Experts of a small language model.
Training: a variant of Adam for the experts, 466M tokens, 7648 steps.
Below are experts of layer 3 (counted from 0) of a mixture-of-experts language model. Rows are named router (the router's row for the expert), down (a neuron's output weights, with its number) and show model dimensions 0-127. Each number is 500 + 25 x the weight over its row's rms, rounded and kept within 0 to 999. Numbers have three digits each.
Before each expert's rows: a language model's description of what the expert responds to. This comes from a sample of Wikipedia text that the model never trained on.

# expert 11
It responds to: Short word-internal pieces right after an initial letter or syllable, such as g-ig-antic, Sp-ain, M-os-ul, illion in million.
router:545480467501520511539494467446492503492499513527507494502472488563481498474534464534541486487518497486497525466526502475493519468498470513535496479465503525514506512540467474531530558529497525517498466479494521506514521520459494512534470523488459472513516485519491516535527490498489485529478528473482524488499538453533465514469508524455505480495542484540503534479488523514502538472478
down1:496496497476511477496495463481556494479498482526503501476495478489507461535463502523525479486487507522535502505536496481455504501551499539502548488504500449472531513493461501509534521469520524506459496537503497518525500505559531532524545472503561550494506465510483532518521522496503468431476488488541508474478518510491489515505468482487477522550525484484487512531491498491528470498484
down2:521455513501512474524492538516460494496488509524525507481463466478512447472529481478492510516493577509483528526500488478506484499498496485525508518483505485519521526517487548539502505504513485446496500441477444528506533501500478507487517506488549466448493520510513494489544452487499493481503454530512466488489534514496473498499497518491520524475495515540490550451536530508543498476499

# expert 36
It responds to: Single capital letters starting a name after a space, such as R in Screen Rant, B in Bengal, C in CNRS, D in Document.
router:522481505487521510519510461477490516501490528546505455474467469520485472477523504538516484491512497504497536483531483522530495480473477492520527466465473485509523496530511471514556544544530496522547482507495533515548535521468461498520469535496462483522498455522492501523538477491488480522511486486476538484526521472503479531472517499489533480481541512512536520485499537519526542449484
down1:524501489509468477503520486511516480503513499491447511546514492491498488528459506546478504474480518512511466502491515475499474549485469522517536496481467475515451506485477495489511513473458555472461482477495498477527480521509505509553500515508511465546545526460547483504503490497491487527464524540527509500498523509533532483487481495478555546461520536499505480564474534483494516520511
down2:477468525530480536473500484482494475478477550508492535515492463503540491498512457504494493492493513508482507482487487495529485501536530484472490486488491494477510484505476457485530473494571506488532499490519490504505502507472486472489539495529505523469489480477491487461493493489510471446486529544509491522429484509493487477475528412525523442474497553523527542491506513477498532485513

# expert 54
It responds to: Pipes, hyphen bullets and == heading markers starting table rows, list items and section titles, plus ust inside industry and industrial.
router:534485491469506505540507453486496515480515526512538475506468492518493484453515480537556512499532485474477514482523505523532524497474484521500532483481503521538520477526488474505553523548521527540525473485503527516526515512490494501542476507484476485525557485510466531538545492524511496524504503463480520492542513471508480532469532527466529494499523510529539556476483507531521521481498
down1:471481461488453514496536527508469493510500515498500502459481518500496522494510511476480494479484465464558445492497476550462509527496508525478472481514501498527498505510495527472491497496512500516480492515477525465485466545474510462515478469513488453463498504481537499507478512541493485507544501545495504530501456528501526483503448477477503502543447506508533536525531458492480443534514
down2:491484484430520499533508509522502463506494476526535495504519543526485476468506474523449546492496503470492487495553492521507497564463503475480484511534508506532475509514477507488549480494518484506510549468525512534501492550479492484538476479519484437472515538472497500516516514523512454530487487478489537514501459522470481516497536477507500537508533543516524507509503496507490494547506

# expert 8
It responds to: Digits and digit groups in years, season ranges, scores and table figures, such as 1985–86, 1962–63, 18.7.
router:507483449506521516521504477487485494484499510516535468495456474524482499478511507506497484496523485454491525475511498510544530467515468483496534488456454503541518500543504472560508508527524521507522451480484524513516542509487463503514481532474484490511539480524476536512534493508453479504523496497481529487520513471506465499461519509461530504462526525536540526480471517540531517448483
down1:515506500481507514518497495489489469474503544508525513531475508519526497453468479482480521477492498456453499479508472450535517514465534495543515455545500494480518470468524482493507508531529541481491483531450499520506545505482518473522536489537499479471512477527509416498480509481503499494498514515505515524500496493503536516504514510489535479527451478476514556482503542487552533495489
down2:532508516471517491545501496520551473533509508458514505468494459494494519468463508520494472518500491497524487482465474501487494541475487535469448505521531507491477464506501464515500494431484535522492497474536510509571503498557514523486540505494511472508477493534493515474473522485470538510465460518496476495463495509487519522506461525495464442488521499512489524516504525521479530525486

# expert 9
It responds to: Inner pieces of long words, especially political and governmental ones like ex-ecut-ive, Rep-ubl-ican, recog-n-ised; also spaces and commas in dates and table cells.
router:540470471475517500540530479487512478493495522517516486480477470515488499472534472521511454491534496477486520486519480526559506462491496492524535472463500507516488498518490465520531535522508513551518495486453547535534513520489476512491502529466469489542508465499501523521492500483490455514521510481433552494536524489521500535498527467456535474497521515520497529477493515504541519488470
down2:506541533479523540523510492549497494469511505519536495472498467520496497482474517526484488461515501484492519497499541475479457502494471467485508450524558465473499520463499478523503504503550528465450470511484535539495472515513517490495534466468471515552512512527471516512498473524482471457513518509460528513485503543509518485472468506478542501494503486486450549480508519482502499519524
down3:517516512528458492480509509492530473523525473490484506487458508530537507507459504487557465512497535525484469460498550504498460468537487524515490516532489499486476502545463503499504494507517453489472436506493486494500491485536520526465493462476472505531481495477512487520481492503533495486494428502473513494466520497497514481509495529508515517521459531464517493489459454542479546459498

# expert 10
It responds to: Commas after clause-final words and closing parentheses, plus digits inside large or decimal numbers, as in bright, (uNK), 96.75.
router:517492486512537509542499462462475494489501506534531504488474475528492475491518478508538470493532500454495533486544505513529509465517463541512517482473497503537494485530489472527517505520513519526565450486486496522519535513483455481506486538484471458519533470528495529514528499508467486512515516485485526483520531458512478549486511493478508471462524511509531541467479515495539535457486
down1:492511503518487496509481493527458528489492517515518553503469482546465536528479491492501491489494519535547524496515529506543520514473529490479531492527515471500509482491491474465521434500495488464473486486478517481509497567512522473484530511536466483493500468469521516502475520491433520500499515515521510505527543489535485506506532494521537507434483508455525525487513490483526512555530
down2:577514498484487489501469481480514488457514507526508509487497509514495515493473510518435511520508509486505543481537549510491504479497476463486514468491524495478498545471484499531515518533515542511496537516493493483523508510521485450528456457497510511515535512472479486527477433538491536479459506550530497475465521511508461511488482552512523532521481495525466506496514504499480464472501

# expert 39
It responds to: First piece of a capitalized proper name, often a given name after "by" or in lists, such as Mich-ael, Ge-ir, New York, Y-azid.
router:549481479486521513537512472458492516471512545510502487516495462521479481466508478498544487479531509461508534491528489523493492449491490513535508467505510490527502490553484482519526531540535535502527469486481517524515536501470451500521448510484478492505519452508467515514534486488474484544516511498469509492522537457510484514491506518491512497483527516560555529479468506534525521482495
down0:485483475488496500495488470455504476483513527503469555527538474459505544527512499479515521504486484455467536478493494558534526491487487511521487528519495533452521466502502493504492503480506495549530519453487516473497514482512532516530494463501484490558530548513495482531520476503504528502499508447482546515517492506494496498521467558506531494520495511488541478454490477500538525471530
down1:519535532501547502506478505510487501483505554483498501520504489459455483551498471522462516449487577494507495518537461511533531481469498475473506494524440429512512466497525507512494507443490528476549528509510509502506490514494502506487484461496491444469486502475512515522503519495473499462494499484494460490528494506492484480505459528502476482469481494536478486531488503500496493531474

# expert 3
It responds to: Blank space or first digit of number cells in wiki tables, such as population census rows and league standings; also word-initial pieces like p, P, M.
router:511481480490520499529518506478484492469498500507538500487464483507493492485543489490547483503527487510491522470513467502524512485510499525522533476490495513514503489540479474534525537538527519527544470484470538533532532504471464490522467535474456474520514486553503530505548483512504456528523521514471513510528528460517494524476536507478533496464536521534546541486480509536504541466479
down0:477519509502542450526445478486498453510501507503522504465470501510533530516498498544488468481516470498479452503519501538503492474523509557553497501470497481480521496551511496486476479500536514514516449529497505501502517528503483503483537508493494499536469509500532512482465465516443491479520483539478493519492482510535513478489483506543527519449485461539501444504505483549515520509514
down1:463537524508498481473527498443493537467498497482503503534505523515531459484483533471514505516473479448536492508475480519510516483455485515476489502491453459493524498493465499489532455490465473484546493526483471482501489514494487520445501474534469492496508461462496501520512479511500464502528521491499529553521527481508524536468500512483510514470515495507445495506434471499543474509519

# expert 13
It responds to: Word-final noun pieces like -ion, -ution, -ection, -ine, -ge, and heading or paragraph breaks ending sections (===, blank lines).
router:508449498499516507519507474451491481485519506507527469515471446515489490479544494519495503514503481481488510483507494517538535483465483524524525503474508510533498463504490461492538535550513543537551447458465534487516517498477456508526477510478486483524529494521489530519501490498458471521531482495464526487532516457510494525479535513470544502464527495515516517485496525546516524458511
down1:460477495475496514489464510490472481500502465487488510560510527514511509537510514540494491493497465508520448453522506471516497492451510510510512569462477495527520482484487479478506493480511477501526483504505511511514508507492486491501498549545453531529420502462454470462516493475509520478489512474498537491487482488530464473527473491473491542477475511516500430501483513483495519509477
down2:530556512494499467471486482507507426536515516496507544542489525513537497501470514485498460487549515499485513480469494486509522501472524498493461492493524480453484496542543517457491498483478512530438522514495526515547458498466525513493509501509514461507483536518557513507504498527513486514517535504524516505494501465505523498506512480553516498503475526528478492498449498499481461449501

# expert 49
It responds to: Opening capital letters of names starting a sentence or table cell, such as S in Sakho, B, K, and opening parentheses.
router:497485453508511494534499470478484498503520533547536482521470490510498489470525479547524493508528494498490528493533497512515504465495495531546505477459491500551522490527486476518505536521510524537541464479462520503517512511475473501512484504469467481509518461523493523537510496500474480535511521482474528497535520464534479519490494507445529473481536491519521559445469516528532541465498
down0:491541500488538496504489498542514481526520552457515536510513520541448486479509505509469485467491516472513463485527471462474441481498497527508498505485506496532509497496500477479471497533492473551487518460512521462487508478464445481494520499515523481521504503479487483470447517543453480521511497523521460525514493491449494518559508544470492509521517500492507504507480468506469546510504
down1:525488543482474515507542505523503485484520496518539493481507475494490509487486536449522520507488483484526479521479512517476487519433460476502479492485443513457472468463499491478535524490530494447478493498493523516461514473473520480472513501522523541530488528484481524469517480490485493558514495537494497505523529495485524523548493517488481502470542521556452444503512508504495491509535

# expert 14
It responds to: Month names in dates, space cells in tables, and pieces of foreign names, such as Riy-ad-h, Kundalk-ar, Nagori-č-ane.
router:514483457476509471526500480506479507505513534528528464477453477533506519467551478543532480527529506483489508470510478507519494485525495531538511474477483524527535492516488474510532534533533493508525482498499516524498517533496475483520491535453455451537517477531470520535517517493498481508501519492491515485500518473536472526490533511489508480470560536524553513472479516496539537466496
down0:473494475485482503495482463480475524453506517496525521467491478483488500500487461503502490483512509521521558530451540491537532528547516507467514519489478512508481520480519491490514515503462526458460502515510514515469540503508524457517515485467478485512505489482528432538564510504541542487494524501504514541521527477516513514497525544512523439513520503504518476483499490542470492476468
down1:480487486483531496522465485488474455508485540499506479472491549521521495493539535535480493517480539500499494484475513463467474522494465533471539493514481514528538446465520505474495511492490503527548517499495529514482502467485522476534520566484477512530489498432476492503495516489499504512507530503481522484510473472522502506503521479536523511445507498483507449462535467483497529554488

# expert 12
It responds to: Last digit of a year after 199 or 201 (1991, 2012), plus closing parentheses, quotes, heading ends and word-final pieces like ition.
router:507450489477538488510515466500463499503500524509513468493428468530506495487522458537490470490532492479497497486529497507538491468501468509514524495495493511536502460529496468532518505537525528509554468502480502523533538517484477493537481517491441469521541478504492521520506515519472448513502530477483517495538505470519490506483503483493530505447541499528518528493452533514540529482499
down0:540539478493497492491475522503515497525501498489502472536508524471519535495549516501504507487532529504531446459498530495501516512512484498523463477515476528498477481487516506509505485460520470484508536514520482455511483539504469501518526480462511551460531534501518523551514544518480500489487522522494514452480489507556493488446535493508494523493548529489543573494526519522511476509506
down1:488480532477472528512512539490530540452481522510533506500520497475503485525472491504517514488476495485457500504476487527480484523487499480527501500509544524484474535518499555546507509536484517484486470483477497447521522507505543499537485469473496522494500445474461509471494525468546461558516496447494499479497471472461534519493477546498531512526489487485536511503476503507524493510553

# expert 62
It responds to: Short consonant pieces starting or inside foreign names and words, especially Slavic -sk-, e.g. Swarov-sk-i, Zelens-k-yy, h-aploids.
router:514462488496512477538497492461486518495499549514548520505478476526503511482517512544538487504513498484499528493503485503512507477477442493532532445507484511545509492532499495535527530522540511520513483471504533530555530506499484508528502527492438482517515474532464488504529478497475475524536506471463511481512507445540498531486519482499526497459547495551520501465492510516541516490495
down1:505493491496506509511490511446497500473451443493512488507459487484526463542530545483499487488526540503481533430533487513503470474510542504525538480537464488524490527533515477467449478487484499509487524483471513522532524494493490522528495517519516453497507494431514489506488526509500455486537503537482473489495507499506496501451547502500506517475521469526518530508501517508525458527510
down2:494489500500454512509522516466513510484471485521467550508487490518456515492531487496496520556541478488486525499530511540484498462480489474491494504478477476505511469506467519501470499536518505536469472510472469501512503524498515491491502506479496514512498496552479521514485525496535504501528473487462522483445462517537544430494514504500474510521463548560487549466483519484453529485482

# expert 19
It responds to: Capital letters opening proper names, often after O', Mc or a hyphen, such as H in O'Hara, Hamas, Ch in Chivenor, Z.
router:524480480501531499539521462506479516470497534519517466501485486528505468467528491538558476504514494508496528469519470505512495465461489510510525499487499507530534500546504465525509537558538539491504477473464531502518527498503468468522469525502451474528518496531469526528520473491481482494533505503502510466478522474504476503479532513455500476486532525531536517486461524527519536473458
down0:451480437467530461487505468470512467498543518515525476448461450456506522495477470465469482526517526482508456497523514547489507481507514518536466497555489512515509478487474505500494499516511452490506470510501476449493494455472507518487489508507530527510503484494456490496511502450506518504475490515516497496514508514496487520490493445493475510455497475475563467482496535502497501490497
down1:460507471463501548503553496480540474525536475485460483496495476494475470499499497489438544495526477523508478467490528513513496504509527514516492517511486487479501501480499472460462517505504495493506524515523524489504536479527532524506507521493480494508478507486465550543501509546532550492540518539504490493494471493514543496500506532510535555437529475460495507546493485523474543501502

# expert 22
It responds to: A lone first letter of a word after a dash, bracket, quote or line break, as in —broke, —between, Overview.
router:500469470512530501527492473482469531490536530527502502474468487533502503457516454497511481509531471482458543466524495517513503476473488486535499471488493502530526503523488476499516527516537516508509462477501550485554513485464492479515469545474471474544522466520470526523527474502495473531496494481470527478526519462503478539488509486484552494486491475514534554467503539491513513464477
down1:481510487499509473454502478487508496479508458484547543532532514520513465546491530502498534463514538503522505474520542459474534493508475529532491521517531495506546483537496470489482525481504501495492491524507534500514505485459548526511539528537528484511477531504501499519513484519479561468513498525514505476501476524494496505496534488513484448466530503522555564537513502475494532508519
down2:527465499509563471502495495531536531458500491539493517507504508558504528531522485434498539478509471502482496553476507454484481507490516499471475544501512494530510513515487514488487520501559521492475506512474501485490488475468524482495456506501499522509510506505523499496533528463452463498510476475495541472543520516518476559510514505473476472513508522457529510494555510504493533510477

# expert 6
It responds to: Articles and determiners that begin a noun phrase, mostly a, also the, an, A, one, new, after verbs like produced or has.
router:509492480484505493524521465459449490515502523543517481485490445496482502455507482518520439536529518486498512465516520504508516473480506499506530448472485505530512468529500489515503529546514526516537486478494515505534538533475482460510487517453468491520527467527463533545500481498474482503519531503481521477540510470525488512492531499489530499467530518558513529485484535528538502475503
down7:475481526479487525507489458535461478492498493514471460475521476494476482451511481477493532521515525449490523514516460535477501503491507497446483474489519535519502517495502531518525469509530503479457502499488535461490454522474513476520464525524524502447481511506518537514491512520475512500486507516504468543434483544550492502538512525502511473517486469485524487537504543519498519540525
down8:508520511493488485483487500516489477470477516505483487521469525537506484536514481474522512565500518469524449509505487496484502492482477550502512500500489500509513501509494478459472553526510519499548440513515511511485556481471522500539507501498506511477528522489571540517544458490475539516523472452463523471510520487510509525480488508470514518503496480479459542480463477492527510520451

# expert 29
It responds to: Table pipes, dashes, numbers and word pieces in tables, infoboxes and lists, such as Low-est attendance, I-nd-ependent, Reg-ion.
router:528481482457488474534531478465481500470487531532499460489477498535514480495516495561506498496515525484473527507516493498519512492486457496514506498493506527553493505548489466534511538545526513531524455491480505523544524559492473496514511514471478492503528469524455527503516482491482475510509497470447533475552531479522481533475529514490532496446510498518501540463497509512509526495497
down0:492520526504492500539508468519479467446489526482508464496492479500478499490514493455485482535499471495483448517528537489469532504491499489505548475473519525467540525477477478564509501518474480525472500548500510498506530532487500485477455473546478456508490529495505468521511470451517517499506462506506462501476480440510474497519479508436507480507498490491473519462525488521533482504482
down1:514468459478504509469495457528554538542461510562539482509462538498513509499535506506526524492469471492519463516517492533469523521469501472488531514481505516535484481519505507491483513524496522510509514461520502523508478512492452477483466490458522504504513487496486529472461529495475505538521514524487530519479500504446519498494528513520499531492494434527535508475462499445497462491515

# expert 35
It responds to: Early syllables of names and words, often after a capital letter, such as D-os Reis, D-es-cription, Po-iss-on, not.
router:516492508474499499528506440505456502481487562528504457485468459525487469493507469527517493469508493472510512488553473519505500470471480492545521474470479522511487475522466485520532556505506510516522478482480495502503519518501491497518481534472484489543497496524457538516530515495479472530549525483503532481513557494533468518472521496484527472464555475519503517489474509510525528483468
down13:505531464508497513532495500522490493501523457521563490485522531507491525478480477519509511487525478443482485455497535523497530476495474493476528515440465516525495491471514474506523531524490511528482488474526500501508509487537482489476548507520524495502526476535485474475502480552499540452543506480530511546516528506534454497450524503535543497487506504504513457479542483523497502502470
down14:498514498477478465514499496489516502518515500506480522514509515494491471465500501487515479512512480537486495513517499478505478519468502490509528481505498491516494485500517505491555479472556515587513488485489491491506511551495471527487501468507452477505491467487486547469495512511476473546472482485497485519488481515512545525531525498462478531444483545510523608505469461478479480491515

# expert 33
It responds to: First consonant piece of a lowercase word after a plural noun or name, such as m-utation, m-igrated, sc, ch; also and/or in lists.
router:521493451488531473533501457486481516498499545545521478502512485515487510490532500526544505496506508494495543480518476505529491509487503484507531451490495480498546467536472480507526536524514510522518490471475510538533540516488464470528477519487490502528532485529486543513563497518491478515526510494484523480537505477545461508473509518485506484465541499535532517449451495534522528470496
down1:497497487540491471513541485484493509515500459530463497419481489486500538473492495523522535479529489521518573508489540500505504480485489451493524515545508511513519503479554512514538498487452467486522527505513488487464549484486511506480508465500451523530482508464532519498562480475487518507502501512491503459455502548519498501482490491496492495485528488496491518500483507537485478510551
down2:479514479517496491487469483456534534475516519580476537474512481531503484498512497489570539525470514485529499509484494502534497460526470450540504496493519488520486448519498502523499481524518503533477497485480481510504501504462482471485526478514564473481458522476521529470496487546491463517514489478532508459500524521514502516501522493505472537496453495491547511485472472513527517514501

# expert 5
It responds to: First capitalized piece of a proper name, often a single letter or syllable, such as Per in Perry, A in Azerbaijan, Car in Carol.
router:536485505496500506525506474478463516488504502553497502495470458517484479457538484514537479530521478507518512485532485491499504489475492495526537495461464489516526500567470489505521534526526515490510481471446505511513518504485456478532464517463474493507521466514488523536537500485472469529515525499458517473525542462517487548466529516478507484473531524496507537460472514486543527482477
down1:499504481492463502527509512524481515475522484425461490475464511520483513519445519522515495477455532505487529504493503527489515510467521491499471514501511489501507524511475482556490522503477496509509498466533506441483535504476481490514478475546507460492490516548488512484475494475537511484483510516480507493543487442533579505465465454499504513468558489504492492517498490514498515538503
down2:479532461491482491489466522510566473477517486501498487448501503514518522490552475498463454487523493501497458516530497482545496490521513521539511509519550503471495500525520510521529458514481556581527500466513490520498508552503532494487484499497495442498495500496475512537486516496527467468480480507518489482480482507505485497490502540508512474500522504528503559526452523470510483502498

# expert 25
It responds to: Commas right after personal names (Richard Petty, Martha Baldwin), table pipes after cell entries, plus was, 's and heading closings.
router:529481470506534484522532481490496505505515515541516477490464472505519486475529483532536481503505507465499527458537488509532506497477491523519521489484492507529502470532489488517533505521527494540546485482467534506520510539474481507541482525484471451529522450531477535523545507526472477539502520475493509487532512475516481514489511513494507488465535510531557551460451504493546512486478
down2:518527506514495478442512512503478495522512516504493490454557541517504455513509525516484541504513504509492441509502497481499536522528503488514520531498510523497529500503527481501477515481509454536482525519526470503523505550468542451537534512488517513477494542537485489475477478459481494478490547505514526505560517520570509493514518472492501489501501507525497552506518531497467462478482
down3:550496522510499509522523476526477482503486522492508463497485478519476525542516461497508545486467465493521512513493471512489496508511502493504531530476430498520493493505504418499503496503507541478462531477497542506476520500517433528506539492528476516484525471512494475492539533472475480494525513484488535544471526463534490534477518495488511433507498530490502483471492515505481538474498

# expert 30
It responds to: Single letters or short pieces in the middle of names and words, often g or og, as in Harrogate, Georgia, Winograd, Legislative.
router:509483477491521505516498498483497493483483532511518455503456462561477489457504463502521481509533509478486518462513478487546505484500492514510504463478519513526515473511509462517536560558520506491487466450480523514488518500487461460506477527493461488520552477527477528546506505516490478534512522479475512488514532475526498540497557491472497478482538491512528515487474513506503543467468
down0:526510506499508488500485502499479512501497529477464526508514473513476484535526488468503470502516495474486546488473509486567477471561502509487491518470530528498513500471523479507500544510462503572503470497498529528506460504526520521504522469497526574538503502468501468529480456529533494525451472496560525527525473514493491479502523477494476496513525502482478493502487492557519478513508
down1:517477475468501481546509536500523528477488487496482527491466488517557509518535452536505538486518474489515541481513490495543520530477483467549483474496457494498477493492482504512499488503461510475463467516517504488498515479507487486474459530454509482508519545583445499481526508491496511520514494524478489501502491454493505513513513482518532536531500512442524546519494487510543511497501

# expert 53
It responds to: Nouns or their completed endings naming institutions and events, such as School, University, Championship, Dep-artment, C-ouncil, B-oard, plus table pipes.
router:507471460512508488524518463490480480501527516523516469497476471526490484489543486536544508485532471503459516445535474499533504491480507523530541493466488486535534468534496478508522523521511526530543457453475532532511536540479466498537478508503462488526513488529469515523524482522486456531488519500484512494523517470503480511485532500511519487444531500545507503467480515509507524468480
down1:543498495456476488518487480505512522515472518507475503516447504483485527499542530514477485495526491498550438528510504481471504460509456503509484465483526491509484476508503503497523449522482498433476520475511448476482527515475508528500522549481464511475456523502549498481511528502490506476523512522454459495456502508513496512497516507469489522500512566513524477503488500498468468455500
down2:498481494463499537522537497476514518492522495542475493496543482500503476468481543552523455483520557526487505526511493495509450485467511521478502483538487473550509477531490484483514527513482463541488474486502480490492461479546499531496480516454508493509512421501485551477530499515511497526538521517490477502534505495528495516484471520470459507494487494542527518511462495482489509515465

# expert 48
It responds to: Middle pieces of verb and noun stems before endings like ed, ing, ment, such as portr-ay-ed, develop, compet, stru, Rele-ase.
router:528495458501511483540516450497467490484541534514510495501486473517499522508540480511516475461523476463503493481527506512534533473473479502536515472488487518539538475502500467508519521536518522564517500480467532510525511509507485501537475524505481504563541471493474518519504492511456463500508510453493542481503530496525495530466522519475556482488534494503517520463472520480529529476480
down0:463465493467467485538500494475499475539546490497473491486484501528536498471551498500516486473532476518548508451480496483507528501535499502515473517498454534502477518495536469493486509471499486465476487503543475499444544457509535520447520508518513526463514475483513489536484491489467538555530508510463497480508532474478502495470524507461514474488516503521515484495467461512498464497501
down1:468490484487453508480508503473511460525523515495530511467543482489559467501471507471517510512468527532496438472488507499482510524550514495520516515465527455535477524508507511488488468571493533452474519500510476477500494526515546533495496488517490529522461474494526478458496517483507508463523543521505505524504509500532532510497523509505516517498541507552458513498485502512483464535515

# expert 31
It responds to: Unit words following numbers, such as mi, km, ft, kW, °, %, plus table pipes and some word starts like ex, dis.
router:541501465470521475513501469455469491494511522535500493500493471524496465472521478498536450496514510498512517484510487490537500470478468508536518483457479532521502480541479487513539545508518526540536507468470527502547533505485463506520479509466466484538502472540482501541503487506476481502527522495525533473537509486520475524508533489450505513472538494530512511479477509515512534433482
down2:490477523500502527509526531512460496534491521467535508488489484513491521548497457549533524528464507497478478512493449512484545486534493508472534523538479467483469493503453530498458507516504456538482504438529499530513512513460483443487468496549516500469452490466487476496525482490512492494461468512473480493538515494501513488507487465523465516505485470484508496505506530511535486523485
down3:536493548521505489472549507535536542497542485522546477460479532485466494446480465510501470515462515448511538502489505513486538506491514511502535480508479530481531520500481483464482461492488491559504498505533536518483478509473510467495503534496470506523529481498480530495531495498558501518487487522508461486527452484485498513481480503511516524502490456496502537496505490480522465479445

# expert 52
It responds to: Separators in lists and infobox fields: colons, semicolons, slashes, bullets and table pipes, as in Taiwan / United States, Coordinates:.
router:534492461497509490519504463473497495473531510542510480503490475537477491474514480511530498498517521479486512508531494496526496487513461486535535456488498508513491444534488495532524505543533521531519478470511516493526532510483456525527495500478501470537521483543486559533553506507462468518540506491470520482503524495524474536489519533454506510466512523517502548462465521531529512461480
down0:481520532503471520477504472501482527517512465510470489543534520524496515525493508504473465486509548483566494480485456475484530520519471470543513487503504485490536526527518532472460497491487492514517527522503514542445518509465531517468481520488542501528498520513551507473507497503465468492527512486488507544508485507466503479494468533536442508471474514521466527492466546493507516525519
down1:499502480516477510468470472504525509535457496475558461525516505505517471472533469466532479512488485511487441499509488489485524504511463489497475511480504491496517533489501533469483479551474529475531494514479499521480544452480496547477469522432501540491495495466468518493519509485539521490475523497540463524479490508490526484488510481509519519459492527482476466516538445478501527509517

# expert 23
It responds to: Periods, commas and clause-linking words after a noun, such as which, that, who, but, until, starting a new clause.
router:497476467494546505551515489499468507475538530524500476478468489541492511472540483522545483515524512466480519465505488478523504472508470533548531476467466508507510459540509470527512511518533508513530476497469507497533515510505466500506494506497476480515511487541473507502536477522495479521534514483472519459539509489497488510500521472500499462481521511554526549474457545526517538457477
down2:495520497466510486495532538494441532488494537475525523481476509491527506460545481523440505488514534527464498492509498499515526496505522521479526478524490498513496486481512507511509442496479488494474513479519534487474483471519522501543476534504500515484497479514447473458519499509496515522501446473490478420496464479507568536481492506470529492548487495481538509485488476515504468508526
down3:483532510515499480483514491471507534528513517477485500485502435493493482491517519459517460550492503534502456543538475522538498492484507495515529452501455505440474495491521479509543487503494483542475489531490510477463509516512505542460466512488508474501445526477498510484529501481512483515504500478522475517487462508491502487492511495485475509466570486500453502554479451522475487495523

# expert 42
It responds to: Function words and punctuation right after a name, such as as in cast lists, who, for, made, and colons after club scores.
router:529477495490529483539514489481489516512524528545529461505483476541500471480531491532533485513519503482477523467497480503522496495502494509521519465487474498507526456526493479549530538528543487526539470483467508515513528530476461503515491524469459488548504484520487537542520506501514446541528527481464500477519504491513486519484506495486501514458523505521533519456441508508508544472460
down0:470498478475552525494478485487497506512513472482530507506554531497483491529468502478533470499484515537457505429504465475515498502483487494467533514498505505477489539509473521545485531532501489503502524520476507504494516475537474488460509514484468475543510509517508459472495482537525507485431498521562504569533537477509465503497475526525511483497463516499505481476477504505517497526479
down1:496512499521499488502527517492455482511467456466497509520485546467501485490494490512458512479465494555462530479524491461520513526493493464486474496525481502489495524496531488531474497507452510511488510485495514486550475502477453476561480489478483478500489521483540495467451480524507495445493440523495499499545506534521522481444477511462522470531472539484506477498529500517498517478475

# expert 16
It responds to: Word-initial consonant-cluster pieces such as sh, fl, str, Ch, plus the article a/an and some table cells, as in windshield, butterflies.
router:527482485499531488514537475443484518492501514560507451469493464516492492477527495532519477503512482480501524483519477489523518495502486499526515446472500511546512485561510456516524530536551500526519468504466490488513510508474481468517487542442472494516551476544463518512498519472477483502531487486487512482517519453524483510489517508481519480482513498517515518443480528505537522489477
down0:528494520498524478501511491527510545499468520559463502526522507466513525495501545522458474535507483508555477495521496514542482515489464537503482475530487497492476489502530503537504475509475485452512496517534497499461513508524481565553508494537483557473471507527480524443495511539489461511487523446522495495479507494497497510521497470528493507492500523517504487535479456466472493485493
down1:495495549499528494489511545483513483513493554494525505498487490494532483497467495494482448469465534499494539516528510513520508536508497516462494522537505497482483518469525515517495509464474514489457508457508449515557494499539541526534480481518493510457510501491479563501494495442500493478496461471507499490504511455467439532538478487462503527509505538483516482474520531512509481497478

# expert 7
It responds to: Auxiliary and finite verbs after a subject, such as is, can, will, has, and the infinitive to, plus plural endings like -s, -ies.
router:517478471471507476517541470463471500482519536498527487469466480525471475488530512514515462503514478470487531509508481530547494500497473505507517472474488497533504483544488471497530525512521511502552483457465516512529555509498460503521479551494469458529513473534475522498512507513472486550520481500497505465535525483506485531488539507466517451482532515509521521473467509514531531475461
down0:473548514502522527502514532496516531517498513514505512491504456535476475495524461545463515472545488488487511507465504488487515506524514480469503524523432444517515509481487510459506491458518521432493533458473492446495518484528491528468459477491498533487504488509518522523532518507483495499490481502482533479478476520498469486476516495527462490533526471512500474518458530536495540536488
down1:522487511539512484486463504504482455511485544521550532539494485494532477520510491496468541425494504476479454503475505498505517516502511470492529473488514484524515478524462480527456537506502461521508525512499529522514498512493533497512501481506485503490447514543512542515456473461452487485506556491502505519517543507509489456441473511537494528484492470490488481505510543493503489517510

# expert 41
It responds to: Auxiliary verbs and adverb endings in narrative prose, such as was, has, been, became, and -ly in partially, swiftly, Originally.
router:515482475472528490559500501467482480474494535517499469480480493517515496446523466528492473491524501478493523469519498545520511504494468506509527475486474537532517487548491491486507492518508509530544474479497520497538520541489478486508470513458459471525509472537456526497515501511493491538499501497472506452517532485512487530501527522474516448468535488524540563496467524509542533471499
down5:506484467490506498461536512479501485532469501534561479536506506507461480505491579529496490521559541523509530487532496511515482498507470489490488516495512467522508490503532533491474520492490483501538483511482467491521527513551487514531496517529470508523542536469518494500477511552499513504488515514533481510486498546512555491528531500550424494506489497484516530536520503505493489492512
down6:503545490442479498474534540520498465535534503491532511527491499485461485463471537525502491467501538517496504492499479539494493564567508507501498529545523489475491468525537547503469486519508495504543471538503489479511472492485505501523480532522514544507517473472510488497507502514528496492485505487524430502525480527499483484478516465488466494559481528506507518492503513506448511500478

# expert 57
It responds to: Blank space before years, days and scores in tables and date lists, such as October 4 or 6–3; also mid-word pieces like ed-itor, ex-h-ibition.
router:518490464489550510563524472493466502475494520525521464504502499526481507494517485521493472499509495467487526475503484521520536477480484530540503485493488518504526496534505477525531548503491530531510501507483524528521540510475482475545452516475503478518522464521472506532489473478495447502511502487478506481525515455551469529462519496454548479499513507534524555480472531488528538492482
down1:501493498506502441481558477519505486542526543519453462500506537476509496517508506508495506482487526510460467472515545511496539521523494492523486524503550466524453517506498502506482506538518524554526528501516495474524524498440498493483487488467509492479499483442501469528457489528535498488504500488545496526499481470509479507494524507478492470501468468463491563496528464538486509504518
down2:514454461457515526497539525456472440466510495512473508502485519520475466519478499545499490474556496495507500505513533479526512502505481470548485534497489510520476493510493530487485507505484519469468497579508495517474481480497526453467486516483540494499500466491490481504507453514517530485525508529468485475458510476496501490474523502502522484532483500459471499569499468515460528508499